Below are experts of layer 9 (counted from 0) of a mixture-of-experts language model. Rows are named router (the router's row for the expert), gate (a neuron's input weights, with its number), up (a neuron's input weights, with its number) and show model dimensions 256-287. Each number is 500 + 50 x the weight over its row's rms, rounded and kept within 0 to 999. Numbers have three digits each.
Before each expert's rows: a language model's description of what the expert responds to. This comes from a sample of Wikipedia text that the model never trained on.

# expert 24
Description: Quantities and counts. Digits inside measurements, populations and money, and count words like two, three, several, million, in statistics and tables.
router:529511448443514384417530536485470540411501505457561482528592444471489502543533543520448473533559
gate0:481521428467559450449506459436529541464405543463482448448577546479527512521557509477515545412487
up0:540535492459540558625519502441444529597433450421461517423524536508486534418591427478483511451575
gate1:506536493549467500459515511419539470561538524515464483473371465509469514524434416514498379421533
up1:526440464517481500522538458435509416488561483543545486480404480535401500492497405435446462430598
gate2:588557545438454407491441534516420507505504504614477491449484493459554452467566452543532458459519
up2:449504596514470517473492467462599349472545594526396490533354452478536504512443528524490558546424
gate3:523570564406519459456485566475485523537471475526416485525492487579474424566462474512530522515508
up3:471428453483555606521534505484470452558546557502516501474402477478466566437501619532485541450530
gate4:442514500662472460380494502489397494496507463484465498524434516457514477483469475556471434560589
up4:470511465563423523536477550547438629483433535545420488475571513486575524526376543531535493566564
gate5:510422445470537571494501431480471452575520532455498540461623518507553594502585490461468542443479
up5:547506563566475428488584563535568390398534458522544365567452458486453494532481461491488601564477
gate6:485586336430491483505471458496487548497503444502522412391597477540478446480484474466476548433524
up6:486522610445502458460513503501542473484488519566469426452500510464540486494637480575527498519492
gate7:510538513423485535525474530514481484514432564540509518532495494550464452494465446618470436516550
up7:463634541485508442457464519456524445446508555500480490602454507533494466400507449623512431549554
gate8:511478524501466493514526464512520370507512480418549471529438512450527530508578507554473515480524
up8:556465544462547607543581491454553563528506526577534609493463551565379498558519564541586470504539
gate9:431548499453508495547533467451483409437524488503492448528535572449556497499543513481464521499505
up9:377497531528507501486449541530519491571468505507449542625523485579435510392507497524424610462511
gate10:435376429542526469585466403534476494558499487482521511513549482478466490512445457507456518572496
up10:457421464510479472492459509500452587529417449445466579608492509454524500493453506453460495566496
gate11:530538562536572421494511475488517536481571529507497472501475490416565552492487505474537530470482
up11:534500560462428533557460575511602503423485478503475506469458528383460514421479514460467544523488
gate12:430556479478567487568503533603450550425435506446405647374500502472442395497490486486515543515503
up12:554420462560463514433523488614517529532526501534499540462494535388425549423475446479527429547533
gate13:456522492536584449464416415337534400533483493499494442488489476516445491459466436454499545512519
up13:440398472440478516429469395405582488526508430540529445503446438420447461455545465528555652505553
gate14:546380407519509417494527532536477517507450499492399477564553432484457515616574484514480589486480
up14:618470498551467414489508556517559522458473436489504569519513506557462549449414560498557581512481
gate15:544553530524464458580508500593525456498478436439453415405534385421515538579561488459548595610476
up15:463469560430535478539537585514480582436477479482505496404602547477533582599483420449496480558547
gate16:479470477552491488476515496480458532446494509456552497410498491422512509537483547579488458617457
up16:501420526494437451581483394534511561499508546470473566400586478478448542480413512502482427531500
gate17:586486479388437537452552525513499513456467545437460426501557453477542611533421508443470501494470
up17:523437458378454607492533527543543569514479627491478472458470427538558543518561514516532525522491
gate18:440454439600532490572487445529444453529499434508457447467514424549495426569517495517537506474618
up18:517605638495416519453543531484515605542486498573518570568565537503455584467500557492459489481474
gate19:437591509437415445528481480518470603451475531542486525333492523533573521617479443547557474513491
up19:501481484443476506536486543458516495462550365485529498537408552487567510513476514543531457530579
gate20:432518496517539505527512549447452417406493593563485458581602535430455503518533456491482495462502
up20:491488535528484469421529474575455557535524575591557533365534414513500483618471530567461516601540
gate21:483482479540482528521507340517464531422580518430566472504540490514513403555457511508510478592488
up21:517432469578555514520486556504474474471426612485514561484464496449547432570514539492483401480484

# expert 25
Description: Table cell separators. Pipe separators and header words in wiki tables and stats, such as Team, Date, Pos, Votes, JPL, MPC, and semicolon-separated lists.
router:522520438447502502450513613552463555454510525520457550507467575443435455495415384437467509501458
gate4:537459425441495516498557492385508502503404489403526506498471585467518491514407446525527546507595
up4:550474500437463536504541515444595478540473550429516549558589557463510543608498492494451496536499
gate5:491517471388499508427484465401489530540472520458564527386474467478541517489490475482439558567604
up5:420463550586520498452539446522542507506410449449542428498451427612582494479564457502430540507452
gate6:509531447361431512468504468540528474507469425437507418476430463485528498512508544586472466551521
up6:543506534536548445415477528495501530511440522542511576461537515505571517529396391526511474504380
gate7:429475437508541496447560457527494462492576384434561492511497479479461464519508382498459449477430
up7:429440449561467448420514595477473465532493561495483553572533525472425403464415613526500486449458
gate8:423635570492610511480508440552476428590429482520508417517462476511493497501491442583429455392476
up8:585432455494467602537611540463471612454532543507564597461511499442543450475553519487479527566416
gate9:418509485478527518461480488485598462463512550550570439413445498617550450410491496465375502546605
up9:507500463504490488518543565535537471431445452420471448618432540483535455536461520587620508486439
gate10:584534473484489472541440528402578454544492508394444496572390530533477499437571567510556523560467
up10:560481452504478447456526474450455391428499477385502591504497501626481542540508524477470545495503
gate11:498467432600463550491468531513577479541507441525491508558472523400517501524510552572509481394517
up11:500439441520425571449470562493473477460516463517507567561476552494585516457479552608428475483469
gate12:484523461498459508571497590514485491457519438431494511547573573464515525492546501482455494511525
up12:536498491516543442531546534522539478445475541528458414500485465535466461519587451500533507485495
gate13:571556529568443540452489521592501475517493519530483467490491434461533545458521464513401449482447
up13:567422494564538554526539497513521491497505463522538439496514502399570552473554469478517412474468
gate14:521498483503565474443485390472452484447472543555540461438496513573549555501549471485506452532545
up14:512429526571508518527497515482554444595544533527543513587496529511411431509549418527538469508534
gate15:485469502574547530542434483474465438479499567401495482589438466477564545404504465548491445465479
up15:463419423456497505552414499459526568475420501435526508506493430472472474559506514476462510496520
gate16:594521549500473505578591464462596568526392594406526520517435607513500490483516427492495485493488
up16:572563622542464542554618496440414632442513510519553546488513518431486563483496528548598475424448
gate17:510488476506519477518530452570400501477452566512467535454560479504543545506522471499536624496454
up17:486416564545491483481507482515405489410522554532577415414429491524563532504495499507579506489446
gate18:503493539577500549487389550440485527460515580514443465544505501536503478471483501434442459545507
up18:506532417463469506513559459428465499520444520484525449522538453434566536456488540530535460430502
gate19:490466477463471497533411474528526455568490489519514527627492569500423472529511515514526503498558
up19:506504491467467436465510567433492500425503555501527516411553510426501540492555412418514499534447
gate20:458478394434499539505417564528575483486420449386427491482419498560451427501428418457408554536517
up20:410552536462550491561555421495352487530506458461518534477532500461545445440491576511594504557507
gate21:500493426472416568503482522460484502461485474421427490518493477426448543523518429460503417470488
up21:549455440523492548532420523514504587414446534582474526566494483503514492404594496529387513519449
gate22:484572526442511488410455505576463405544534445525555550502378463573482510541417519564472515560506
up22:497459489548489467560479468580585589520449431482534446584426460534577478438633479489499502459517
gate23:433581447410515495456546521471531557485460518519480510514550486491414488563395580588554504502559
up23:495484478480540524471507480546397399520537541452476552529355485521513441522582463566390446561519
gate24:387553388494504442547572524514510467554430502509506546549487470494547515455565447561399557418466
up24:663525577515515538417480519418516484441490518489508484507501468532519547546372564477601412436612
gate25:444509422421468408478578468517594419542510515416571561488468537631425535461448522502471545563459
up25:452528544493499529484484483532434616550442434584569517536515494440550504604478479461481486428532

# expert 14
Description: Institution name heads. Final nouns of proper names of organizations and places, such as University, League, Army, School, Society, Church, County.
router:532535414523498457598441403533512538526485418539515473502543436504509530548462611541578477520630
gate0:548456456495570499405516438427465532471535515585590415517550502439482426491551606540453430527532
up0:575470463523510500519557463544536468531522544449585445459539538500480484507535494474436439538519
gate1:568513506606469547539495464528523524459463379430532466498489518415543538492513550515561481517495
up1:458530518541474591543547532475479478534599458478500491485499414479554537478560532520468480512429
gate2:489418489426445570509481462569562419461501518477560537489470483529534547498519444505422534539561
up2:428446530448459586531456499532465553448538477521511462512441417562524505543585479499529426581466
gate3:509433430490625575444564488484435381505443430432522464496504521504563511577585505492454563566447
up3:448519554504481603598581499467489420523510440470493588377553488434560524532531429525493509421555
gate4:523395455431464524543384520530528482503550557531465555561481555486389497502430453492465501521582
up4:449474528527522435512492509506457531521442509493443428545531544518449536548558521509502374618543
gate5:426529571473522445581472474610551461522492460451511513416554562588474562427427447497563567537497
up5:546465469518508567497550492452486517507534556575454591465523398507590502549570546543463416472552
gate6:494480504459611452491483510516550447503518370492468434503594550500479489450504577525446513553485
up6:547430550496522442485497490499605476481529563540490475503534454580488437525476532553445456605507
gate7:476437488531515590410464546505598544500529542563561531580505526442529497456408451417525501451565
up7:492527538567481460544517429513455467515479437402443570508544483541453541415571523510422475531464
gate8:461490461588577584448477563440551546492529485528503535600368459564522512536553614538583460490485
up8:509581439597563447464494586433420489562601532589511519465529404489434505594492578593572442509495
gate9:504489511527519487454505448491514441537490433467500511426531472506507500518485453572462534472601
up9:470429544443502577489521401489483558554491448499505481512569523460576442535571528480578540499556
gate10:507488586519565476520450550586415520514488511463527513471559520446537482582439539484466492516520
up10:464447589505508528482476439549543541485447580466498498552448520491608498576469510541466474542549
gate11:483608443514447539504539530531556470467430467437423555475414467549550521534464484511428555566459
up11:492395555502552491437378393509360523521588488532548460498455451506444434465530499538595484404494
gate12:510498544594515434470518457519478448473536578505406543414523452458521427461507497502512499448486
up12:494491417474465560459539539447534554566463416446566405524467497507341510554440526449527511555471
gate13:509557501555351526547557566462464494464417486513540562517455531434544428501470493586468553520495
up13:493487527553450529587473496371488594406456503449514550486611554507545510514551471489542529525447
gate14:509558470450490520548554582540528500500483547516577451525550466405476545549472524517480431477509
up14:550583466476496572519553457479456508449468503544539509563518534467504578434420515468493411501484
gate15:503533523378519441450446497610586459604497552518575401458579584446580432545532491452587562550586
up15:503445492447472431414444506579463470511486477473542405511537553399486552613507563487564463460514
gate16:434446464364508486457439620508509467503509485515468486399565458492453498530516430467444536602494
up16:531424533464454403635416579517458457480472557455614546549517395524476530414588513544562515508447
gate17:465377525541505465539580420540536471567481520484478556598602476496515512508511460486499496505551
up17:462509525472523493501492513554458514414513409450468551452602476462595493476562516639386460529547
gate18:445501513448459467488571575451495614516510466504570593503503532554521450461506425532590498478503
up18:455460532517500571454509454521422420482492455449409450465481388501514471499648615501392506471518
gate19:502518522394532556584453355498573491507439430539511429536530557504513490495495534544507599559521
up19:476516483497569474587427434460478494553490443601495516544528475449449503387454565449516450451552
gate20:470509517525507461520508598540468523520476502494514558480463518528503488440486517536379364430561
up20:474548519439515418501525608582495453467511548469519534451508517504447492384433464499395390410548
gate21:531437436492528523462466465540543550540616524490533508400485525489508515586416488496412558602541
up21:546382513409524424445516410509573576490511531539477451452524491527496544541570577492525444513535

# expert 27
Description: Modals and infinitive to. Modal and auxiliary verbs, not and infinitive to in narrative, such as would, could, may, did not, plans to; also sports-table digits.
router:512368462492481467486589513498557514501509445479437551569439489445378482575495428485514483529502
gate4:557499545462458566643456506546429450463501504428494522529538508569421520535450503496426463511461
up4:451525533565492479459438419402553577606451545575499445588422539447540540506545459454516582462575
gate5:499479544512461550443570390461550452525476554411515409547449445521604503508434384493525601521492
up5:465406477499562529453437521584638443572448471465478466548473514489574502557480485496483531459479
gate6:427534334448468468579411517517510516501503490537457511459458564526466521491422549471564494397486
up6:453483599518554554424490507470575501471516513524479478502500496511556502467516379515469498516513
gate7:557443567573490464493583467418482450511564556590460458604550536453527537616519488546490535511473
up7:572494492580547418503553487440431467514544552519473478619460483485481538533569508519495532503521
gate8:572503455471414597579494427491576431498449481430484468449519449609506484471491545494494548511496
up8:545516442514552538417437533561509496489539384505491519548508566480467494470402509491574471456472
gate9:503488470514450418433449522518523599584573471536563544504481493468465457513579585512589548547470
up9:466579425476536409458492591545470641480557432509643500473476463464477588472518549535590468482468
gate10:502600457524516456547506477633566473445442444492484423530584495495548484464546454444530504437447
up10:519513637558403427511530466480389607638503491501438567478462467488525520559458534458441489476547
gate11:463561485525478535542463561462486554598511493402491597607453500531402452528522481537454439511424
up11:527431523479506446521520494488393535487559483654440413626591521501553482473509485438529478508486
gate12:510523412518484495461464475491545365452447504569607553513473535452396502475548495484445474519494
up12:475447474469559507519548495478643426568485553489614550431412488488507580535529548451510562473437
gate13:552509511471482516435615447518455533476470494553515551499463477508450551508559559551518515601467
up13:496605506538427489548495583492456444499510610527514433456585515459583428490494397502537584493574
gate14:477512520453383546513467471535510490521473537567544475578430489506487547570444523523543513534535
up14:435443429496439469428458532513637469440454512635423436497473527516478520510536595490504516488543
gate15:481431493396599581512387565477480454537527494492425589599491551459551434429503461475470527483493
up15:553569511554484361540464485456459478526452421607499449412546470536528479478535409540517481437521
gate16:447549477539490473441560432413476546487430470517549563461483474492492494475488570485473590479524
up16:519521510453408580589488502512496516453563446489428414419498525481526506517518544522483463436427
gate17:499552420408468414479520531482543592455467509499576441500573564518438513512479507579537467457560
up17:522435481590476552567533472449518452506501486429533587481471471492515519476479485521468478609495
gate18:515515525468516621460504450533511485491508480487463504519485488389591484535494448506456525579441
up18:490465542524467443555478547444498468520491513447529511547506535623441508475515513521509495451601
gate19:562545465566503356517508595539441439461396530555511568479522525513441458438502534566579476552465
up19:548555595436520501487439526505472457532402591558558414501482504510581493556496445487466552469534
gate20:485507511482435522549525374521479425493557457488458530459536454388569420584531448473559490540442
up20:456468536515533497547485471468516474442584450522567610470480477531565474460575482509391485416575
gate21:496504553539490592581518413511499471517479503494529581680494513558462560460477459480418513536374
up21:429450447491552479471507444450551525455490521511483540497375528509448480453472633497462460542525
gate22:493491531576530570460517563436547463450467508411422495689451529394465518531487423477481505503505
up22:447426442476480547517471473582565407467568467407481563559508556561540511509573556625501568496538
gate23:458447465520488460578496439492463525556492505516476521508577450566458462501436507424616533395478
up23:494441537519437478511466554537528469488529497494459523454491506489463568490593506449407475460502
gate24:511583519509494542495530397578490426470553515515510470547466448502487473530577447536475498506514
up24:555516480435502564408526502481573504544471401454502484412505544521499527538496442555509528483445
gate25:465503471587531510526536463478513481486514448485541422446414528584559550597528459623445564484576
up25:476431619438536574455512508503545450547491505520473478448518482469459457458450538483586471480463

# expert 2
Description: Measurement units and tables. Unit abbreviations and closing digits in measurements and conversions, like km, mi, m, kg, °, ′, plus closing parentheses and table cells.
router:553504408506535481398530511463459546508440441495465550522521444479531544471394549521575487421548
gate0:530533489542467381538473598476505646523556424501489528458607571520484477559408601545480513573559
up0:526516484499461421493517603480502551582585453471425582475532598494445466545389615587473478522548
gate1:502523503422427454498492524472472430499464597440507516561462532477469440526468449483449515518609
up1:451515568463460507453456454483478492582425502578499524606545458487620472528424573445512445401586
gate2:552561518454488528468516488493551463565517416445452450391485529489491494483512489420536527477541
up2:520491493496478554519501491543516472555421606531497572542535461496504526619545553424516504420504
gate3:503528575563426439463402518497553426536468537544457518449583464537492518488478572497448519510452
up3:461549482466498477508500537567542458520572370481588538490461541514502553484488554466563422498471
gate4:519603461512495502526495495494497387494467544509524475532499526511501526439579430410443525388562
up4:559538545424441460442413496416528613527527433429442473574501510408527442521492537538539418501439
gate5:482488517459555478517575464525487488562529524382477513596476449490585377523476527587395562444450
up5:484510524527508467533333523486512574458489474547516494392545469585470552519546548437626499496441
gate6:480579571468540547508600477502582529448592493551564478490513514527514526447513456455580502486455
up6:450464433556518478507445540520467464520425439510471485553485485417597555500526554470420517501508
gate7:584533438511564453497619437523523568486598423473508523484457468533565530487502468498467471431511
up7:428559577444469515495491510526460456499498501515440557470504458511539535452416419489518460554450
gate8:436539454394497508530461520412417526467566517401453565589597524542479436464591492487490406612442
up8:503506485444518543513556598505342512449553481451487534514600572446508525527416508463441459551378
gate9:439456427534509417451444448584536471434541530434512454511537513504498451488408476471496450540533
up9:541533413529546504489525440537562479511431428446481477502429491498504457482410492484513448503584
gate10:549479536469489552508591414498420456587490529428517502407497463520662485515440597500541578514458
up10:518470465501454541465429477478493462485552500479526479567425504514465557406531428538431411496504
gate11:520494510523548459430442435506446455536555538589509595522385507413445507486435496558544468506480
up11:420482526435502459387491471510502516605570541537492537559429472472449458412444496534532479466539
gate12:551465494385516579452506475555528542461501469466458505500556490501490502492475559475456418532467
up12:565491461550506573540420427509536550471391571436503463498555522604529431502476542446535455416483
gate13:528461488399549537417497543492400538599534503578516505516439445527507550560455465499509506417467
up13:582505425503508438429527426454532518492461478536541603516457465495510529431522518562472567526480
gate14:490474412473440477476528537541555569477463512375451398499476443534482521564467395402471547476430
up14:626540591486579536520487458481500411536501490597579544511413515499536501342459596493551492520575
gate15:534533475521464490571551601532482481462506490540498525638541399547435563476495458450444576470514
up15:483413445459475433460546516514517493456483573512551545556595506429492495504561534524481576412529
gate16:552467400501493493594471533555519512508470571475503497516435544532590472441531552518578535454565
up16:552495420427475498556585519470539454540444555520490543616506468539520448435557538494522536416557
gate17:369568419459445605522492477405540445476499454528533475564546599520484484486539478467445494514536
up17:511531495503470557504514472468452503538494466491530453546494469484487478547485405453532411663650
gate18:514515422413547509466546538444491498505473488463426476451447566478487432473498465551468465510462
up18:560553475459514562510571443496566537444613393508531508538524550453503506538452560480521403527511
gate19:551499539425487482405477564466524435464504458505535474556548526485569465515487579537432523437535
up19:464527518685546478598501460547465554565462562456481509433527503504364554562470445514585559505463
gate20:504504438579542543519544456425476517525478548523469567495496583512526483501529506469536504515535
up20:467518466456544536492373491487554464579470582623419542508493436499441431524470488488457471467451
gate21:486512445547522459476462547489563476421505546531438532456460430532481413444412516489549559456461
up21:505439409523512402458483528474544511474509553511446476476456451556546462480399494463541551470475

# expert 20
Description: Quantifiers and determiners. Articles, numerals and quantity words opening a noun phrase in descriptive prose, such as a, two, several, most, single, entire.
router:477503489438509348392511567466431473398430581418480511469566472481568474573550517516487541480558
gate0:490529496542403628430478472429513523497369479473532555462534470463616560406613448622445496434497
up0:545446541504497532510592420413516458559461432549531490475531512472565504481498565529506443471547
gate1:536483488487473489454502564467628578503420503440510499565446468501433530406459513425513496491538
up1:538503589497584565472596505567508469485535530513529513539344486520485541470502466511515498514467
gate2:514588543470485467685440456476520559454558480430405568495501550433548514454448519436492515465505
up2:516561582576519493535530450499557583458489573451557455450465398571346457505552519540489499481513
gate3:515503487483488417485538511458526553486439497479468478516486533491523528477591452503578529471473
up3:476558528458527426522578464575471562517480568505423505504452569436486532541623490445555481469488
gate4:465493502510540526455462496477446450486430537398458453440527452540561567482538466535532450481523
up4:467465579473476534580472535526449595498487527515472456568531495546445453596472511472528527432616
gate5:460509425451431486505486558533400525446524503485542597512524401500431482462430554492508542524588
up5:504498514523521499468463597539504437477538468425448446498566444531492513540459517429471555565541
gate6:454427442581433470497483401551466454413550445530480449491544522429522472445429546453584512453537
up6:491491467572466492499439439551495507440493519484516486443585582448439486421463519505603489501642
gate7:483515498540504487536494472549602456422517503522527556558476438492467467619456602523469533533578
up7:557620606492488552409499539498470506492416516578578549501561479464456549418553467463594508481552
gate8:494551513486514469515524494531494539560471451603458500523439512598524500528484491483514437550510
up8:483378552478463525574480520449481516493457455523428520542411544528458530533573463531523478541474
gate9:449634442557432421444411555583444562481369552455495514530476519519512456514486509585543522525483
up9:569487553542454534361517470470527523558525497505624456397543500431499509552522470456519487512488
gate10:519523507483415502561536467380515525589476435516480513512557484559445518549470458571583499382559
up10:526421496506482413420517520539484480434484474487560469486480482462437422567487594479423553557516
gate11:497461513390484497574565542466459489619632495448377500556378513384626485521579519539463550491449
up11:498446520449509455665430502426509498480563419475509479550459453527531470557539519501440666547489
gate12:485547496486418530496410465494512444524505464483486489437440547472532437478570487465592453513547
up12:433642454525526553493397548467468554489550523510473429496465506532429527486511501553495476472550
gate13:536529617496490521482467494507543483440505559474479445513484438472494489572378360458509554599495
up13:510534401511479390499552497521444558513467455452556572399548549416493478449560532460501496434537
gate14:453514528516553457496510525458376490539583470515479452477401415454523514437513510490552518486512
up14:508644522505441435541485404500400461548550562487504523518542458456468475547394477480488489493462
gate15:522525511522477485576514478539502410533545473497478548488503502564489472565401430528422504564478
up15:526430556599534460475557494474412474555469543602525517473453546492445431567422529468439428572481
gate16:496486355511428452504463479532535468481556458489451495449557542513526432423462527515476494481527
up16:546398432411410531488569503507507518500493463470531555442504548480474542511586512466518593538340
gate17:417468541439480488474486575514392367476501514509442553532478459460499553394533535492463494478527
up17:514472510545443424455541543483555552587474483564608494609506415488636457525520487506470454444513
gate18:520448462487523457422434542393519436456514524420527535462554487543463608414473536478419419479538
up18:560430388527510503561390608499589458598467539538526523529560491451338447606475535509541540503491
gate19:467511553428449481554568506540537502470551487561421509487448474571399488494525576468492481457562
up19:516478506606425631409497456423475498594513406458581508456508520461564503476441471432498502591503
gate20:518533526517564457556435540416453492529554448479445508488434475528499490505551506461497503522467
up20:468541559502573455573505478550473541488551572505455573565414539622483558494477542506537538482501
gate21:479500522499462543448587534486472533439524506543490495459467512434590554614524468463600442446492
up21:532546422589532550568489507511477549480560485501537490567495526501601583423507518450548506449515

# expert 10
Description: Spaces and digits before numbers. Space tokens and leading digits right before numbers in dates, ages and tables, such as the space in (aged 68), 1'9'89, scores.
router:489581527565539597529515455483573515500468465585515491479485552509453524539487424463532455484413
gate0:509514492455429501573455498532503521544478507588538513489518564479423526545558427442498507476443
up0:531560534489586470500553373466501573425485490438485546473583464554566487479525557535398474436514
gate1:532548464557536526470514480493446438494501525473461494577516455501472518534482514563478493428535
up1:518423507489426619555522488510551453382509459462582546483443496459487595491548462597473529452516
gate2:490546472569422422489521517440506464451431522572399507459448478473553517471531409510571482480472
up2:482546588456623512516494486563536487463558560425482473456564470519515450551544594499543486485469
gate3:481527527453529551522489519450485521496483529481517504483434486374499547410432449437538601440519
up3:512506537473415600563457543550477509498470614496558509533450494437473522601503531449448535496512
gate4:549475598371501517492495539518441519493494538536364538573468507473484410483425437618483480583490
up4:514472454478465448418546465529463486482551477511483518494488440477466421512400484522459527488475
gate5:689465474531495512570463508521561491481449410514427523449503473489501342504557447535517581478416
up5:551538539461477548516514456444577493494360499434581365489461498514622482498460429451480537500435
gate6:509507548480558464520497417494476499443533490459540486473500534589439475499487601473483565533489
up6:534548502512478582496397504470528544586459492516519479476561497385469510495503479525463471498468
gate7:531500455480547487428498509550524441514434472536527538462462478580474407492553449484490512464478
up7:412467542562540505519513576471525582511506585502492477573499513473522568470573496457582558532514
gate8:533503483496477545551489494444708533541411489509551480541385550557532571544459553480510463485489
up8:594419462578495594533521448502471575530469490496494551518476571496447491580498445582507454392494
gate9:486611444421411506494488518565464440449531511479548529385516547503444499446561505510525560527537
up9:543472537462464509604516475562443469489500533464520491494519555416456438570544541512472530525436
gate10:593440533583510544624487527442408525561513580366445470550525501457521416482572489474509562455538
up10:596485463442476411509627511489505458478471502493479535474440513477612579541523470407563384537498
gate11:586391465548498590530505456440538452468546485487535430568474496572487549494587468550441511489472
up11:564419460488472537555523435512529491436562505495573411567498510566470564518547499484433488432475
gate12:521484515425512468464479510582458503487564575539494459575452590547467485534477464481459519473530
up12:528498507539482513492542507548512518437474658464486529487554540547534537458430540456470494438517
gate13:468471528533478524481519503484391414522512461460467424494497421500443443588537604497539568536555
up13:576486496527479429472499464499497429496546494482510477426476519555542489554467382535441468406490
gate14:549486508401476533553500488526553458546460498579526525531425486401441493522517548512502551516471
up14:415454540491511599472479523453479520558476521560554470504456519542526523573481546507440454509491
gate15:602439532450422532590389514461500530425454490436485481436398516530500515540504546413501488508575
up15:508570504426488434441487533526547485541474480510523514443518514438544496380533551498440447504500
gate16:436539481529445480611522451514567456542520532539389497525557511449383506502462457359518586522482
up16:429484482524501494491523428548477496596411475533500427547511466472535501534434482406485536537437
gate17:435509452379516452435483495555491510480518534495447504460495472496563522463473509406483538509522
up17:528510377570445564530531413544534508544433539526474605463506522564509475484497546480470489479469
gate18:448464444525557470479488556516503560361531472478450483468531482489376584554485560483497532492500
up18:465522490427434395536539544476438546422509443476480471433456516492540584474508498496466484485503
gate19:420573532520516499569478533518488472452534458554506488425587452515485477484508545482473564488467
up19:483579508500576376510510518485458486504514535503497597374507512525526464523517501517504474476479
gate20:582551475513419534504511470514468484496468515519467459506572529364500484536480498514509418474539
up20:593516490569390516522485483551478541511509597513507537557432507539525441473421497548529490482433
gate21:524509418456579594453504568482513484488480407532536478483565476563433522408470471546551475503472
up21:518551584489465434474407579477582458537475587517423514532457463419423528517536440498445499525540

# expert 9
Description: Year digits. Digits of four-digit years, especially the 0 or 2 after an initial 2, and spaces before years in dates and tables.
router:536569442539517534610545445517444462468496504497506425426544495525500536623559482471477469458436
gate0:505457481475484512561492577490527443506414482488556475498483560518466510543486545525463374495451
up0:433447470412495521531505572510533493530432458475553581458502614515440511534468624483488326482489
gate1:471549488547591491526467551518494494530460508497482543566423409434488469549486567422538616403546
up1:493544471451569432533489437534517454509528522570485500391511498542574498522542528460472564475551
gate2:503507526452514576475509492463494414504422542469521506468464442465617431508483586453491568444504
up2:466497385401446474503521520603486578513549455547487469506514380491618498469484568425454510518447
gate3:497497468505461549532542518485524481527552496453501481530514568566395566473565464561549510535495
up3:474479522472530545509464504515549520590560477511537452370509557580570477517623551551555391582488
gate4:488603471495571384429512425457553415507461551507530591427561456484522467490529407434462480406460
up4:513484555537503497534436552441429502438495534428533428461437455497475498562505467544578480538454
gate5:566378420538386506601548505555587451503444448511508543570402466508483453530456544512463501500501
up5:463492496509449488471460440518478575547459505488491533585453504523544498498540520517588529444437
gate6:456515537499495423514520491462428577525524553456473413491582472459500562532565530506541475529472
up6:578502502488518591474462488567510511490584479441454543560388455565580460392523450474563472469381
gate7:477517498501578473477512512564528490522530470486444428471559483388555504465359432475449496576506
up7:514484519511505561496497445519428438505509473457456587468554547495449501515451418565451421549513
gate8:487474435503490479466502441416487473502582505576574497472496486525503467504610452522483508535521
up8:531411447480493542424543464527538580591491418524505437527510532500556513523510526467491426484466
gate9:457526410470532421517500547495386492478542485490476402448524495589461443575559502486529615472516
up9:520514421509610468425570519488459556395495529520548479449517495535533548482521510508454429602427
gate10:471537475520566544492537609491424450438400491486524585480504484509514496526547494556492498472574
up10:530577496418538461528420456495553550621599495490456451477500511514505498378399537463449492537463
gate11:497540563500474475520538524499517483443447535495513480513535442480418549509462576453481552479487
up11:561563495494451529518479505462485472496500527493500507484459468521436515480492552470507495508512
gate12:472563493463531439557517487501431637471537493491588541469508539597503463538554446495481521581509
up12:507494520543462563460527543448536610566498556532592447458530542469506525443507499576519477535499
gate13:542440485457507449572594553467428484464455575542512563460399462506554517522476433515504459466437
up13:604513512435518531533597540483559449453439501509472521471501464542543544457437435504499483426501
gate14:502554485446580500512531405526449492479548500524496546526493501489589583458478519469502448507403
up14:455632451507477531497460552458501477571506441469407533556543504471594478540466498427602500509507
gate15:510484487478610506406499479450501471426583520395466439558556463513461460494421515470498440508571
up15:571570414481538418510408473512519508446475555415406562420469465577488482461519535507494569544451
gate16:468534464506466484551536528564559448518483528458438486445452513503514521511533523494547510465434
up16:433543469601538466485555467459505460484518562404557567456565509561482508468549512500482499471465
gate17:457572466443551497458448572480508472459484574522520563484488585511474515425434443472528432509540
up17:533476484549454555529461453526459491576493459466518424448436465510492419566517574526477509519464
gate18:410480439509431470442511479527516436548513435509439456497488459536485483489568547566452537540470
up18:454439415511420548409503411540504443537534460501490461476450460566563497489604607566523534493476
gate19:514639514473488569499514503493506453469541487457444519399564514438543488497559557476477502511482
up19:461358495478422544554485565560556509486489496492599525471464518450585520546488514477489411438552
gate20:520540496431493488527437601533454459487512563459512432454549464410483506525528513516510558537511
up20:476529503362491397485482601440471508477403481478498497408496485458456494502527573573551462491534
gate21:507481478477527546443527425540472429571457510549490472591451515507481552579491511474446509551498
up21:554482578519401534480483428372466526523491520498562476498462541515539509543417473486568463427485